From a checkpoint of a small mixture-of-experts model trained on Wikipedia: 14 layers, 256 squared ReLU neurons an expert.
Below are experts of layer 3 (counted from 0) of a mixture-of-experts language model. Rows are named router (the router's row for the expert), up (a neuron's input weights, with its number) and show model dimensions 80-159. Each number is 128 + 24 x the weight over its row's rms, rounded and kept within 0 to 255. Numbers have three digits each.
Before each expert's rows: "gets" lists some tokens that make up at least twice as much of what it gets as of all text. This comes from a sample of Wikipedia text that the model never trained on. Tokens count by the router's weight.

# expert 6
gets: ",", " and", ".", ";", ")", " ("
router:154135174132134139130119146121136068111130167102116081130105135147140122115117145136111091144104104151099137128120100083120108112131110143123147116145127121146137087106086121170130154124112135134105099113136096147165114157113131167137123092
up0:084123141136168127119117170126155127070131110111088094134104151119118139126128150093159150092130131130138128142111142150123130100129119118100148126150105150127129077133140128130121130122108122145129146096141130153067149109140108066147135125
up1:105119123120122094127153136155151123118106149133134120139096139165128172129125151163126110109139109106109122136107157149128168125158150097154157111124081125125140113134122110136101128124140135109115138145119082118158118118118153207102122108
up2:128112164137152110099132200128123162102127111109101118141123140190139102143132177108162116123142144080158144139158107147127167131120121109115136119086112128143091083127159145112153134090137111152125108073145106125143164113098099179099153106
up3:145143151140110149093121113165172160121145142116132118152128129160117127124181157128152133132096146136131103137119174153098096143150129102119091132146122148146120106068126139148117127124131137150106121116114081120110148125090115130085128165
up4:097152084126124097113143033108144125103126086116110130119182117173119130121118129108136101161126163084124149155141131134141145080125152127127124128118175166151109124151125150129127122107108117146132129120129176145130126093122124148150148126
up5:216089098140204126136104173154103130140139119155123138126121117109109129202126137127096133152107112132114140158134127124154132124116126129089155101130118169096123121115122119101161113110102145111128118097121121120160144124139218136144125130
up6:122129161140118125132068155123131137110131115099162145132144160126103120131178117153102159120126169087147127175115140101108099134090131140098123130183084126060095123125117208114076159122128169147129138088140115131136139109132124118141134109
up7:127124140112128120117125115141091124121166141125114176101139122130133090103113104097078151110143079139161114045115127139160154119167134127128130158086102113151149092119172130145128069153125176095131112119153126085100121150110157117135140134
up8:135129142139104152123084120100111144128134125148145110112134131105129160132144124139129175129113140139111144087066115151049141099115126145183079132186132159138132122106095127151158186128128194154151135145158129148132108133149110125132095127
up9:138122129169084128145122160138115097146096094149144187131105085147136140125117121138134208129132100112125093130132123143131139123083143119149137125113161094167124103121134155135085145135131115142123170134158126097133140150129132112142155121
up10:072138138149126123122115107127107141108121183151138102157129080173130124128104132141114155143172103126122094133150121116097178130179120142132160133137136120131119093124127115150156110120106130129152124126097134107161154106066172118144164174
up11:128129100125074142157135131131191128141156138113128123123136134168143090196140135059135140142110165096128143112127148162093104137144129087153130150106050099120089186108132126135102119097109150152132122125132077079142151123146125154137115125
up12:175153149124133123130100123097134163135130121154136109147130095151136130176125135163133188125151134141121124107151099092139139135114152127126109131147127071124125154116140124130123143149129160158134133102127124146135131099122114145110125119
up13:129088148129133140129127105129136134134141139118112111168129190132169120097093121150108150106130119164093128142154171125143147112086119100105150138119166155120151134194139143163127134134170099105113160116089143130116118102127186163155111157
up14:143179120102123113110120157128167158153131172099135088132073129134156143171126151135108135119131128081131164124135114164125176095092148114099156125112106147145136058143143103111111135158083116127150185133119177136130088127155095118106088078
up15:131083163130129110120153102151086130117124148091125130112132129136163152092151119131148141184099122152143133119128111140136109115101127139127123128128103112093108141146176154100076162127115125143123101130189115133142110085102127095145099100
up16:119142132090102115149115103133084117134146126117149099177140086138139136166104115069113147096116131146140118137098139201121090111148136127125143125120138155120165162133110134158184100135124143137129135138074128147137127183130130144139074149
up17:126130147133147154142073128126126109130168104116127115122076132143161145181128140147145077125097115105114154151110156127150168086153113094095125130112146119127127114203129111131112174118121156075111098134134114126127111101129105166129114123
up18:166089054140129153113110104112152139113114107132117091141132128129117171132146090131141124126153127133118150128105122081126115115072129128112165142125156130189140110164130153185151116130129125125149129108142134135114127143129109149120125127
up19:092114167129134142122099111131117109171119085143104126131159077162095142134160147101167149131134133135129140159137111126171098170059154135145148104122123130165104131139126139130159144156120187114123149121102101129134123167108181171120121105
up20:140117128151094130117104096129165125124144112115131127122128159162130118119121147171139086139199130092130134076097132173149148133070125118130103145110073119120162073122089183106123112138126128144132096158137113125161146149161130104153125109
up21:102113081149130119128124122175129137114125149127128190125127168173133096170137108145134108164117138178112077093104115078135195137168116134105107128142165126121132120111135151117126114131114140114144127143152146111136124134152130102133151093
up22:139207148152140107130126150132133128102130114096095140107142139125158117125128140142132151127131109133121133145125154188125131167117171121142094116109127119137168125102142126106159132137130153144085137117224109120165125125144112125101120154
up23:123096147126098140122121153124145140127105164133139094116158177127132112120100117169108138177130145099117128104106133133145184059124113161128127119134121168129111125122122059162131126113129127140058100130131140087138147146126154137098126148
up24:136121153157119130151154128158122118137173097118105132126129110128163089153146156108151119105098143171128128129174109136157104122165106113101110123161132129120134129127188123105150159115172130148126137062120120088102128096134106119171117154
up25:137093090152137118088170106116119123167115118101125164125140184132160163135138172163197130171146123122125138144144172174109113181126088151144126123120127103118124177108139120145130130124133114176106167136157143138102104109149081108120127162

# expert 7
gets: "9", "8", "7", "6", "D", "S"
router:116137157140130149123142100140133126091117154140145133079125131147145161123138097136105066188107098076095143141140122105149129168151095137153156134141156108141146106134127182130169119121091097128108161169140111099175141100126142145122154093
up0:131155140192131132143127088134107086130106123150142159135134101123126165130115147122131126128150113110144121112139136118121143159096110121145101162130145101076112130155127144178184157162127096097137100105119128131123108125110192156088139125
up1:150157139091130118139157158143122092129130156087211157079130118131112165110137176161141134129142114155132117112130085152131098152131097139105132108186150120110124082117170142109122119097108155162124089124122107103117091105145121109117080136
up2:113126146154106123093130118141079084158111167146142121106150169131133122108122117096134095171105159125163134151127119145124166115129127142140161147132100119121180121099148164067126141168154115149129093140090159133126149141148158159143123127
up3:117120136127146117135131119128077123095153104132164119114153189161107149090133138112120142115123110122154109125162136123144128165116127139142212141127129058158083081129146138124124150102108088128120145109134136176107086139124094127138144098
up4:113099130181125122158091084144125131141174104101125127132162120114176170110131124127140134128129126105103137106133114140160113136103149095124141187165200123119132156118090151178171124106117127124126157126141151130122137108115131125096132120
up5:125131181110118165173137130155117116072116119109113147136132156114113145134124125119111121159091157118181110099128103110093061152151107129149114127095124139130100135131144160129138151102179135132143133116118137121156180144139105139144125090
up6:122088112128130150088143096143115139130102201097095104130135111133124079141136075125126107158123111087110117146114144170144114087128166146128153134137129145103118177120091115166130111089083133165105130118143135126114138150107144124113140103
up7:130146135128115153111105113114138109114108133199165131149122149120147114154119110121142104134116129076118136121119124126159122164118125160146148124129134155093146087150139166107091134137108139142125121143095120092215143129132132171125149131
up8:114082097112113138135181136127139128114151135130140155098141136138102097133103119108125125106124155140123119129135125129126107133086106096094117126139142159139148073177121123183063151130125132132129124142140161113167174107128144138138109205
up9:157148150175126114131132124129131139099141186148189137075137124106127130172098126201104085159143117145159080151135136095142089166122125120159092101106131118102120131117102134146109128154134137149135142159121131119160137149129150061125126094
up10:113149176094114131121126137130134143104082109113132137147146098180116097131130106123123147142144152129140127134117113131115132159108105116124098057173135151135180130121156124129146086146131107120093122183137071072132143121105130110147158139
up11:098117126158130100161134103125108112137142118122172107118127129140159095107082142142092135142117131135102149156132103122129105171099112154130120116141139143101150105092123136139133116089106131127149170141139116090123144139110126110119149146
up12:127130124130177133133139141103130157107108142043148050073121141144154093086152131125105118125151132128118153121158107081141166144145147136111063126159125088089119114109136101151112102132090119116095124132153118101128117121154144105146118119
up13:163157123102159130097120102123141155116129094175126083125163157136141177136200159091120132108159159144182178136124131137115130160123197169068135104163128131123119133135114139130116087121165121113127108126108151135157112126127106106131140139
up14:117136127144139134097145131207181130095133173115149092135118159126183115165116126142121105120126127090116122156068103098102139144105111140151128137100153124128142146105098155096126185108094115100150144073133190167158155148127117153120154150
up15:160142159105140103088168149158117115122187169156103107115069128151157114147149161124117145130121118101126100101123127153102145091129130131146155153133155113145134151110067148108132125111149130176140134130158127102131142081113130145105158132
up16:127157194153121182134131129105142128139119151141117134116136107093133127159101123110123125132148139094087119082095135116137103093133082153141126139132136156158099139123104137130155105147113131150124130114132119124106162130166098154136112164
up17:110173141096135125128131126134149144158110087096112130152115143115118152138151119113123083165115094132184165119187113125133111100130159117135100154121105139121120095166110097134119133129152143124083128160137132147127139132182132104108116162
up18:129145132140181125116110107112152137132150150154158175086116128116130122119139140149155057135149148097117124116144125105122089108128132157113131167122122117140140120125122141114136160125155124106161133150108100127120101144170143136125103118
up19:116153151090111144083122140146102102088109151129153136115127169130092161086106154121139148135053135102068129162118128144154108086127125125107071083156126115166132103122111139120132119114139148126106125130156096126139170141133138127102144125
up20:118090105124118132166136127136128108112133159142123135117124122133120122146123135134115133130123121078097137143148133107099130157151140128087124138137135103123196109137129142151155119131105100133098133067135091117150133140122108107161144115
up21:128152125117107152115142152152108160142156150155115137133126120153147133150134099138121128118116110115097124119111143128116102127117123110126129141110083135156149134161119116127177092090134133123126166124121129131129136204111110176108152112
up22:135127097099127138121162153164138096124144196078118124125123137134157135166213129147128106144100141112140143130159183132152127141139068144149084141103120149126149147124130139123104086134095126168094139118133079123123128169118124128153155114
up23:154139122137114114091132145137139148109131143133122113118074151113145155139110095144130157141103090114136135146085152143167120162169137120120131116120139134105138091117127161131129104157141138167144159100171124149112098086102136053139130127
up24:122108142183127117132123133137123131136075105157142088071133121148123090153108118118121122128149089128189117139120096114128143132126126110126126150126136143085150102108120147146117137132107134149161134147142125135116151107149127094145102066
up25:151110138120105123111140161127122083136075166118140150107087120151141144126153141120131140106101140154101144145146127102129128131164184143128104128104124118133135128125074124133129108110094117080094094122115083192148140115153114125116143097

# expert 3
gets: "\n", "-", " by", "|", " with", "ly"
router:136099116144140105125126134121131140123072149143151092127122114145124136069111131137147142133090163165111171123119120172126144157180107094102146159152157127125146113144113164105139138153097149138075122103121108157156093139173101164106191142
up0:125121082105147119118168138107100125102147104145166135115173082148117159099144109130142125134093113126080144143115141146111147124119161136062181106086151113102123125135124146168135098086143156115156140132139128142113164121148095172089136123
up1:143126144125117105123144136128124126101124164108159134182160127118101126135130118146114106125154170152122081129101118125147166131137118174189143133120115151172139117104100147127136158123145068151078137114141122137183146135138149129118173104
up2:100144182105127118123128138140115060137116082148137146134128130127106131140118097139169127154059130125146153100133118108105132124140132124118106146124145121149120184111128178118111138157124141159084113176125136114126147059148127168126140087
up3:099119127156100139086125089148107111155098113121163149113127108155122124094123134121152120108148135117155128125141110123099106104094160071128158134134127125166094121131113094159098117123121134128121153121089110125121150130130176155117130112
up4:132112166109117114100143144091110130130138138119127124146132108145135126116104124152144141119106080142152137118181144132150126170083118115116166217131107079146122133100137134125124153172104129117139149119144174133175141109133134134089132124
up5:132086115169155124141183125094150167141132111129150128130135127125098145123124139120159119118176162106126117122162125116121144165126123137102081134145177134127138074096149121100115107118114151109105082129152105138124147115128132112144148127
up6:099125131160140130157192127137134119135112144155078158138155122120144156155119156165132121155092129139144123130122109143123156092105124166183128160124098168092121121136134137111187111159131139086101130124131132171106109150135141210124096116
up7:165108136091090127134136110158128134120106140082132126136103128121094155116126095150124181099146090153098182178120107127127104168085124155132127107128120119143136144131118127119122143143141126154150138130218123122113108108130118115198124170
up8:135117141075100148102123141115130134131129135097163129122086131123111120120105129121128091121126105129176156105119099157095128114127098146109124146123175129101117129136165089141158079137119160159140137124121115122138141112122089126109119099
up9:124098171147142102128137143113126101143134133132122122107166171135111131154126130143169112144180114130065132128084123132129100120151134151132069093126156129078116123173096114148134152096147140142106153132128108129125099146114140117121136131
up10:159105164116110099115139115123128080098105136134130051102120133114126111122137126106068158174145130089130127133142151134133125095121110127106169098137125109115132117126104115053147079095157152133201121096127128147150118138138085127140163111
up11:101154134153082121109120126161168094107101152107144134103145145160129154140153124140172124144115171144127118142167081113087112129098108121119130150109168122139151142118137124118132127135087166146118127127109140126130109143135124131148099131
up12:108150128139110146120129129119128128129148106112099104170138115192166169141139118124145141095112130162140165149115104145153127154084117093142177105130128143129167146113105117138132110131113131128157129121109112112120129136137083144106152134
up13:149158141133141137038123113123125130114108069100123101150129092132112098130127130141118121125163107170129120116134135160127119112159149081138138089128125127100148102113139117125134132130140111134135116151154153131128134132121152095141128134
up14:124160103065117095086136127128184136136117124107107114143067139114160142113139134179116154176081134147133129110129098131098091119089125126126149130138117114147140153105139131134117116167145141088083089122096084124121132126127141127131128106
up15:136163128140109170155131089140158164145104133154150133088141090143162147120099058129107122126155144124152112114091120100135163129138117129070134095134127119113136150169141092141082083105128193125110110113127119115154110121143134159090165145
up16:126157104125133111127148119105116127104142144170143117131099130068091173116103123127127125143127089107118123076187090144148152095102120110128124127128115125115059117185126109118131065127138140123113134102091112154140206120088128113135168135
up17:122171123109134157130123139123150086127133126167111083142127110128128098111077130170106144114133119129113091090140151144145144139135106133101147134150128132146147123133180124167109118139118103125145126130104155104131112114156107128091102098
up18:118092127096130114129138148159137104159109120108147119148133111160112118149127101105150115122148099140149070176101148121106135094106129113161123201092132130058112113155153122096119121118153145136121128132104095130128143131126122066124148117
up19:127149151115127093132152167143137111144115165146112152115128128170121143128140141164151147082097127135126143177193108126134140123137120117125161123119123125163128140118093162116133127107116122130128183124136111132145111106137175080138101120
up20:178114127118160126133086139142111134151112100137130133142155127128108118068104096134138123167137116175177135093090138128136131130102116142131105167115131113149161090114133125109142138129141125120107128129110123118122139127124138099122199123
up21:128137128123151119130080126126106135127122165118121165132147115101112173110123148109101088118159150136158133090100120112138105130164080125150121144129132175152141145139132105176118153122120138122128125124128079119142098137104112124133158080
up22:130092129125128159125105140095123111103121162148139136133108076136130110121148197124129115178129049113129125169133090152126097135140102120096144108159119148145115127075102139142128121150169123113099147077167109148096097133099128107109170129
up23:114133136147134125120107104142124113131116143113100118138130126122095155103180105165110119134133126133103146120127097140136082140102129096116094128086154136146111134104128109157118160126152117188109165121081117155070125120146131130091160152
up24:120118151115129136122165128150096124116161082136155080138130079129141084163110121090127068138147089108099088127134127128087126152151131147139114120174118144142097139094115119162113095116137102213156156124155128133122127127148105112121104120
up25:139073116129149128127117108149158145126139146139102120147181150108125134140082138128099129104126142166086158122154195126125166173121085148080132165126147125124171108120117111103114139133139113106104144194129124112127111114138171125127131117